config.toml
n_layer = 9
n_experts = 64
d_expert = 256
n_kv_head = 8
head_dim = 64
norm_place = "pre"
rope_fraction = 1.0
extras = ["capped logits"]
init = "normal"
init_std_o = 0.0
train_tokens = 1271000000
Below are experts of layer 3 (counted from 0) of a mixture-of-experts language model. Rows are named router (the router's row for the expert) and show model dimensions 384-511. Each number is 128 + 24 x the weight over its row's rms, rounded and kept within 0 to 255.
After each expert's rows: a language model's description of what the expert responds to; "raises" lists some tokens whose logits its average output raises strongly, later layers aside. This comes from a sample of Wikipedia text that the model never trained on.

# expert 61
router [134 109 138 131 148  96 130 118  63 110 107 137 120  91  95 108 176 149 120 136 132 106 117 132 155 127 105 116 133 106 127 132 110 110  69 135 124 102 130 105 118 130 118  85 158  83 160 131 153 141 102 138 147 124 188 107 129 141 134 136  97 151 122 141 158 134 138 153 170 143  98 167 125 130 144 140 128 122 144 126 129 138 140 120 108 134  82 128 100  84  94  89 122 141  66 119 186 129 136 137 148 126 145  93 104 106 161 135 113 116  81 117 147 170 136 150 120 136  97 112 105 125 152 126  87  82 142 139]
Middle or ending pieces such as or, us, ol, ul, qu inside names and Latin-like words, e.g. Zwolle, Ferguson, Lexus, Darul.
raises: "iv", "ive", "ors", "es", "est", "ions"

# expert 60
router [167 160 131 135 145  84 142 138 107 103 100 124 153 107  94 121 156 154 127 145 130 116 103 135 121 131 116 143 144 114 178  75 104 149 115 176 146 120 135  85 118 135 165 136 119 124 120 133 113 144  95 104 120  82 145 132 132 154 141 130 102 174  82 156 117 161 110 149 120 139  66  99 151 127 119 157 115 144 137 107 154 138 140 133 100 131  91 112 100 105  86  94  93 106  64 120 157 141 127 128 168 172 136 101  77 140 155 124  94 148 158  94 116 173 134 149 109 129 103 106 119 100 171 127  86 129 144 159]
Line breaks, table pipes and heading equals signs, especially ends of infobox or list lines before the next dashed field.
raises: "|", "-", " |", " "

# expert 48
router [167  90 120 133 130  75 137 134  90 131 105 108 149 102  94 140 157 158 121 132 145 106 117 129 120 111 110 136 113 107 147 129 106 143  84 195 110  77 106 115 109 136 159 116 121 149 114 139 113 139 124 129 130 109 156  98 137 149 154 129 131 154 113 123 122 150 134 152 174 105 159 121 152 137 100 157 116 126 132 113 133 153 109  69 112 119  88 171 129 101 145  97 135 125 138  93 113 171 135 131 161 160 131  85 109 135 160 123 118 186  96  82 125 119 144 146 100 190 131  97 201 144 152  99  99 130 162 128]
Pieces st, t, w, ij and St/Sp starts, often in Dutch or European names like Gersten, Eerste, Herstal, van Dijk.
raises: "ri", "eel", "ack", "ream", "ark"

# expert 32
router [138 108 139 129 172 103 161 134  80 112 132  99 123  85 131 115 142 153 116 146  93 119 112 139 106 113 113 130 139 111 178 145  61 131 166 127 173 113 138 114 116 140 175 116 153 133 159 134 110 138 125 134 121 103 135 145  94 168 118 136 137 143 140 135 123 136 110 151 105 122 132 128 133 138 123 131  93 145 133 132 145 146 146 130 129 121 115 147 146 101 147  56 139 130  80 117 146 149 139 122 135 152 123 110  68 143 143 151 114 163 131 114 128 147 145 142 120 147  69 127 140 124 165 107 114 104 175 107]
Sentence-final period plus blank line, opening quotes, and English first names or surname endings like John, William, -ley, -land, Bobby.
raises: "==", "===", "====", "|", "S", "A"

# expert 9
router [143 142 104 147 149 122 135 127 104 113 128 146 134 115 100 120 159 154 120 133 118 130 107 112 138 122 105 131 122  96 143  93  84 163 125 171 143 121 151  95 136 144 148 133 104 109 154 118 116 158 113 110 143 113 128  87 153 181 141 134 152 153 122 136 121 154 131 117 132 145  80 157 126 149 131 141 105 133 156  95 138 139 132 101  69 121 102 127 132  82 124  89 100 123 122 118 152 135 139 133 153 164 130  77 105 144 141 122  99 146 111  89 132 143 159 134 121 164  98 126 124  92 141 134 120 127 160 123]
Single digit tokens inside numbers, such as the last digit of years (198-8), scores, table counts, UTC offsets and catalogue numbers.
raises: "19", ".", "18", "15"

# expert 21
router [156  93 143 132  99  84 110 124  81 121 144 124 158 122 103 111 178 154 119 157 109 120 127 103 146 128 128 123 148 123 146 103 101 141 160 155 130 142 159  93 114 129 120 120 132 107 114 131 108 132 110 122 121  86 107 114 118 148 131 165 116 185 140 172 132 134 133 119 155 141 125 130  92 130 114 146 147 158 159 134 142 141 132  92 113 114  78 133 115  99  91  92 132 140  52 120 128 150 114 105 131 190 138 124 102 144 155 133 103 139 138 121 101 158 133 151 116 153 134  79 139 111 149 138 124 114 130 152]
Two-digit number tokens in tables, coordinates, scores and ordinals, such as 30th, 19th century, seconds 49″, season statistics.
raises: "6", "3", "7", "5", "th", "8"

# expert 50
router [139 124  65 133 135 115 124 113 103 114 101 130 117 112 130 116 137 152 116 144 148 107 123 112  94  89 114 132 120  98 173  77  84 162 139 147 120  91 142 111 131 124 150 112 133 122 122 131 110 132 133 137 113  96 161 103 125 173 125 154 129 185 121 123 152 115 123 125 141 120 118 104 122 122 133 110 102 132 142 112 135 139 124 126 106 111 122 177 123  89  85 126  90 138  98 105 169 101 139 125 123 147 152  99  94 124 149 138 109 105 115  94 134 170 135 157 154 124 110 149  75  98 181 134 127 131 136 121]
Short word pieces inside words and names, like le, ap, ov, ick, eb, ep, ack, e.g. lifeboat, tick, Petersson, Debbarma.
raises: "y", "el", "ing", "ed", "les"

# expert 36
router [139 118 109 126 149 106 138 128  56 119 140 134 124 128  76 117 122 148 124 153 111 138 111 134 175 164 129 128 116 122 171 133  73 155  81 111 148 106 144  95 121 140 138 113  93 117 133 111 130 150 107 132 131  94 122 103 138 163 111 141 125 164 118 128 106 149 137 103 188 138 113 113 146 133 150 155 111 134 139 191 142 142 152 140  94 150  64 174 113  99  70 160 115 113  89 133 134 128 139 125 118 142 144 116  80 150 159 138 102 146 120 116 149 136 152 140 121 136 113 125 157 100 153 142  99 136 132 149]
Vowel pieces like ou, u, ac inside words (Vancouver, cartouche, situated) plus auxiliaries had, has, have before been.
raises: "est", "ett", "ity", "er", "ell"

# expert 59
router [139 113 119 133 150  93 136 164 110 113 132 133 121 115 107 109 168 156 118 153 100 138 106 141 100 136 102 126 129 111 172 143  79 135 140 158 139 117 138 107 127 122 140 113 141  96 118 117 122 137 113 133 144 114 130 134 114 163 136 135 181 137 114 118 136 143 116 150 158 133 124 135 121 136 125 135 125 130 145 102 138 134 129 112 143 128  78 122  82  89  96 123 116 134  91 127 139 179 128 136 169 145 160 104  99 122 148 167 109 119  67 102 111 231 144 144 102 152  92 121 136  89 166 118  99 109 172 155]
Small pieces like e, te, de, re, own starting or ending words, as in Bgee, esteem, Hometown, Downtown, de.
raises: "lect", "velop", "an"

# expert 55
router [145 152 143 124 155  97 147 114  98 119 138 159 167 115 107 128 173 159 111 117 134 119 136 135 147 150 105 138 113 112 147 143 109 136  95 144 136 101 137  99 125 148 131 126 115 126 137 128 112 145 132 110 124  95 142 128 133 151 159 147  98 163 135 135  93 139 118 153 147 117  93 135  91 139 116 139 115 128 144 120 124 156 121 116 128 149 103  92 109  82 105  92 126 108  67 116 120 117 135 139 144 163 134  56  80 130 145 142 119 136  90 104  92 124 109 144 111 112 128 127  73 119 126 151 106 121 172 120]
Lone consonant letters or short pieces inside split words and names, like m in Sturm, l in wrestlers, r in Majchrzak, ust.
raises: "ission", "ail", "ag", "ich", "ant", "ix"

# expert 31
router [146 129 127 122 144 102 153 137  69  97 128 142 126 116 104 102 168 163 120 152 101  96  88 136 112 135 106 116 124 111 143 105  72 145 100 135 115  69 152 100 113 114 142  99 138 111 131 135 110 137 119 123 123 112 161 113 140 138 139 151 124 176 121 157 108 130 119 132 139 127 159 158 130 127 132 138 108 149 138 115 134 134 115 105 123 125  62 110 133 101  92 120  99 121 119 111 159 174 133 121 149 142 140  79 102 129 167 135 106 135 141  73 145 177 135 152 140 107 123 146 110 113 158 124 113 116 139 137]
Table row ends and separator lines, and en dashes in score, season and win–loss ranges such as 2–0, 2023–24.
raises: "200", "199", "196", "4", "”", "|"

# expert 39
router [162  98 123 126 140  88 160 138  66 112 123 163 135  96 123 120 157 159 137 151 103 138 104 122 134 157 119 134 134  86 136 100  94 140 121 146 154 127 136 104 117 119 141 139 129 124 112 117 141 143 121 114 135  85  85 131 154 151 106 159 128 135 132 102 119 111 132 143 164 128 128 151 111 134 148 125 117 112 163  58 153 142 128 117 112 116 112 139 107  80  82  87 129 143 104 132  98 128 142 124 136 140 115 104  60 116 166 132  87  96 105 104 139 194 176 143 122 117  96 113  93  91 179 132 107 119 190 152]
Opening parentheses and brackets before dates, ages or numbers, plus superscript and subscript markers, and mid-word pieces like ec, ivers.
raises: "200", "Un", "A", "201"

# expert 35
router [163 143 122 131 141  99 158 163 141 108 129 156 113 113 124  99 147 162 119 168 145 105 100 139 138 129 120 121 133 124 123 109  94 110 132 177 100 135 144 107 109 127 138 117 139 135 137 129 125 142 117 126 147 101 166  71 123 154 113 157 103 159 124 112  99 122 128 154 136 134 118 153 110 117 138 140 125 128 133 103 139 134 151 126  99 121 102 161 109 103  92 121 116 114 117 120 157 138 141 131 169 125 143  68  82 150 164 116 100 155 131  86 158 158 145 128 116 143 120 104 142 100 137 112 100 113 148 115]
First three digits of years (201, 199, 186) in dates and ranges, plus the piece -he- inside words.
raises: "0", "6", "9", "7", "4", "5"

# expert 54
router [194 151 100 132 144  91 118 115  80  99 107 137 148 137  99  87 129 151 118 146  94 127 106 118  88 120  95 116 119 130 132 111 105 129 129 140 171  85 171 116 123 118 152 130 109  97 153 145  88 115 115 113 134 116 120  91 133 176 150 121 107 134 128 119  95 123 116 116 214 162  88 125 118 124 156 134 118 151 128  73  99 110 155 141 109 123 113 156 130  92 115  83 104 141 123 124 141 162 122 113 157 141 128 119  70 124 144 129 110 178 101  98 109 136 126 151 127 143 118 111 171 115 162  97 148 108 157 140]
Mid-word syllables pairing a vowel with b, d, g or m, such as ig in fatigue, am in Cardamomum, ad in toad.
raises: "ore", "les", "os", "isc", "ol"

# expert 38
router [148 137 136 126 117  73 131 132 109 112 129 150 104  86 123 135  98 150 121 134 133 103  85 122 150 170 117 134 131  91 179 108  91 129 126 155 107 112 171 126 125 132 156  95 109 112 103 115 114 149  94 133 130  77  94  79 117 148 163 129 159 133 133 124 150 159 119 116 133 134  92 140 133 119 153 144 125 127 128 156 161 151 115 129  90 118 101 156 117  77 114 106 132 101  97 134 151  98 144 133 156 161 129 100  92 127 160 113 106 151 128  86 111 189 149 146 136 141  54 117 123  76 151 119 131 123 121 130]
The word and, plus syllables like ak, ik, ok, ric in foreign names such as Waikiki, Veikkaus, and words since, pre.
raises: "l", "ent", "s", "r", "us", "as"

# expert 6
router [157 133 116 136 168  84 183 138 111 123 136 132 123 122  93 102 160 153 119 154 103 100 113 120 146 153 106 132 110 148 161  99  90 122 133 117 117  99 154 107 115 126  88 132 138 120 134 117 118 140  97 131 131  86 112 126 122 157 127 138  83 143 122 150 136 125 124 119 159 108  92  99 133 122 127 112 105 135  99 117 132 137 134 114 102 145 122 114 153  98 141 100 115 130 134 132 134 121 114 124 143 150 118 106  94 103 160 139 104 119 116  83 116 179 145 141 133 158 118  90 139 137 162 153 117  97 136 118]
Mostly the word to (parallel to, thanks to), plus name endings like -og, -und, -and in underdog, Swakopmund, Togoland.
raises: " be", "ward", "o", "day"

# expert 0
router [142 144 119 127 169  97 133 138  87 108 126 124 142 112 109  99 144 151 111 139 104 133 109 139  89 153 117 131 120 133 171  72  82 142 183 137 115 101 117  95 124 110 160 122 131 107 108 121 122 136 123 126 102  66 167 120 154 152 141 147 119 170 116 120 113 134 134 109 152 113 103 127 120 132 150 118 110 153 128 114 138 135 133 104 128 140 119 138 117  89 100 117 123 118 103 128 156 155 128 128 142 154 135 100  99 141 145 147  75 143  99  83 125 161 173 150 144 121  88  92 119 131 154 123 112 116 138 132]
Word pieces inside names and words, especially 'um' in Susumu, Sethumadhavan, denosumab, humans, plus ' ch', ' ex', ' k' word starts.
raises: "s", "ile", "son", "ility", "o", "it"

# expert 14
router [130 134 127 135 165 110 141 137  87 118 128 117 109 100 107 102 138 155 108 137  97 113 113 128 109 155 126 123  98 131 164  99  98 135 168 158 111  78 139 103 135 118 144 129 103 146 145  97 150 153 110 133 143 111 145  89 141 143 133 142 128 150 122 127 134 140 137 126 193 128 126 121 144 122 132 129 121 127 117 106 121 150 142 101 119 145 116 167 130  82  94  61 102 126  74 123 152 171 138 127 157 147 127  72 102 128 159 141 141 143 100  83 137 170 131 157 121 139 124 122  87 136 168 137 110 107 164 128]
A lone space token before numbers, mostly after table pipes, colons or semicolons, e.g. | 8, December 2019, aged 81.
raises: "1", "10", "6", "12"

# expert 25
router [144 130 142 130 161  83 113 139  90 110 124 158 130  97  99 105 127 148 110 135 102 133 101 138 141 164 127 132 103 115 127 123 113 122 149 136 152 100 145 114 123 125 113 123 142 101 146 148 107 142  84 135 118 122 152 115 113 173 149 140 104 160 108 125 128 160 116 178 138 121 146 130 109 123 147 100 123 145 128 109 140 157 104 143 110 131  69 153  93  91  88 112 115 127 104 109 148 181 143 129 128 173 147  86  75  88 162 135 109 156 120 107 129 169 160 134  79 118 106 135 128 122 163 117 102 125 138 112]
First piece of a word split into pieces right after a, the, to, or the article itself, as in pred-ominant, mon-astic, long-er.
raises: "im", "er", "est", "th", "ot", "u"

# expert 40
router [120  95 109 130 136  65 163 160 106 121 133 138 129 133 120  78 140 157 110 133 118  93 112 111 100 171 126 137 122 113 189  92  84 157 132 139 101 119 100 104 117 138 142  85 122 126 120 131 107 133  90 127 117 103 161 104 103 174 105 135 144 186 133 157 164 138 113 126 180 120 124 150 149 139 134 118 120 141 142 140 107 133 117 121 142 145  92 126 135  80  93 143 110 119  93 116 137 127 135 131 152 154 137  97 105 111 134 114  99 125 124  72 133 173 156 150 133 126 131 133 128 145 142 117 127 107 153 140]
Month names after on or in (May, January, September), plus pieces like v in vote, op in reopen, n in names.
raises: " ", "hem", "/", "and", "ot"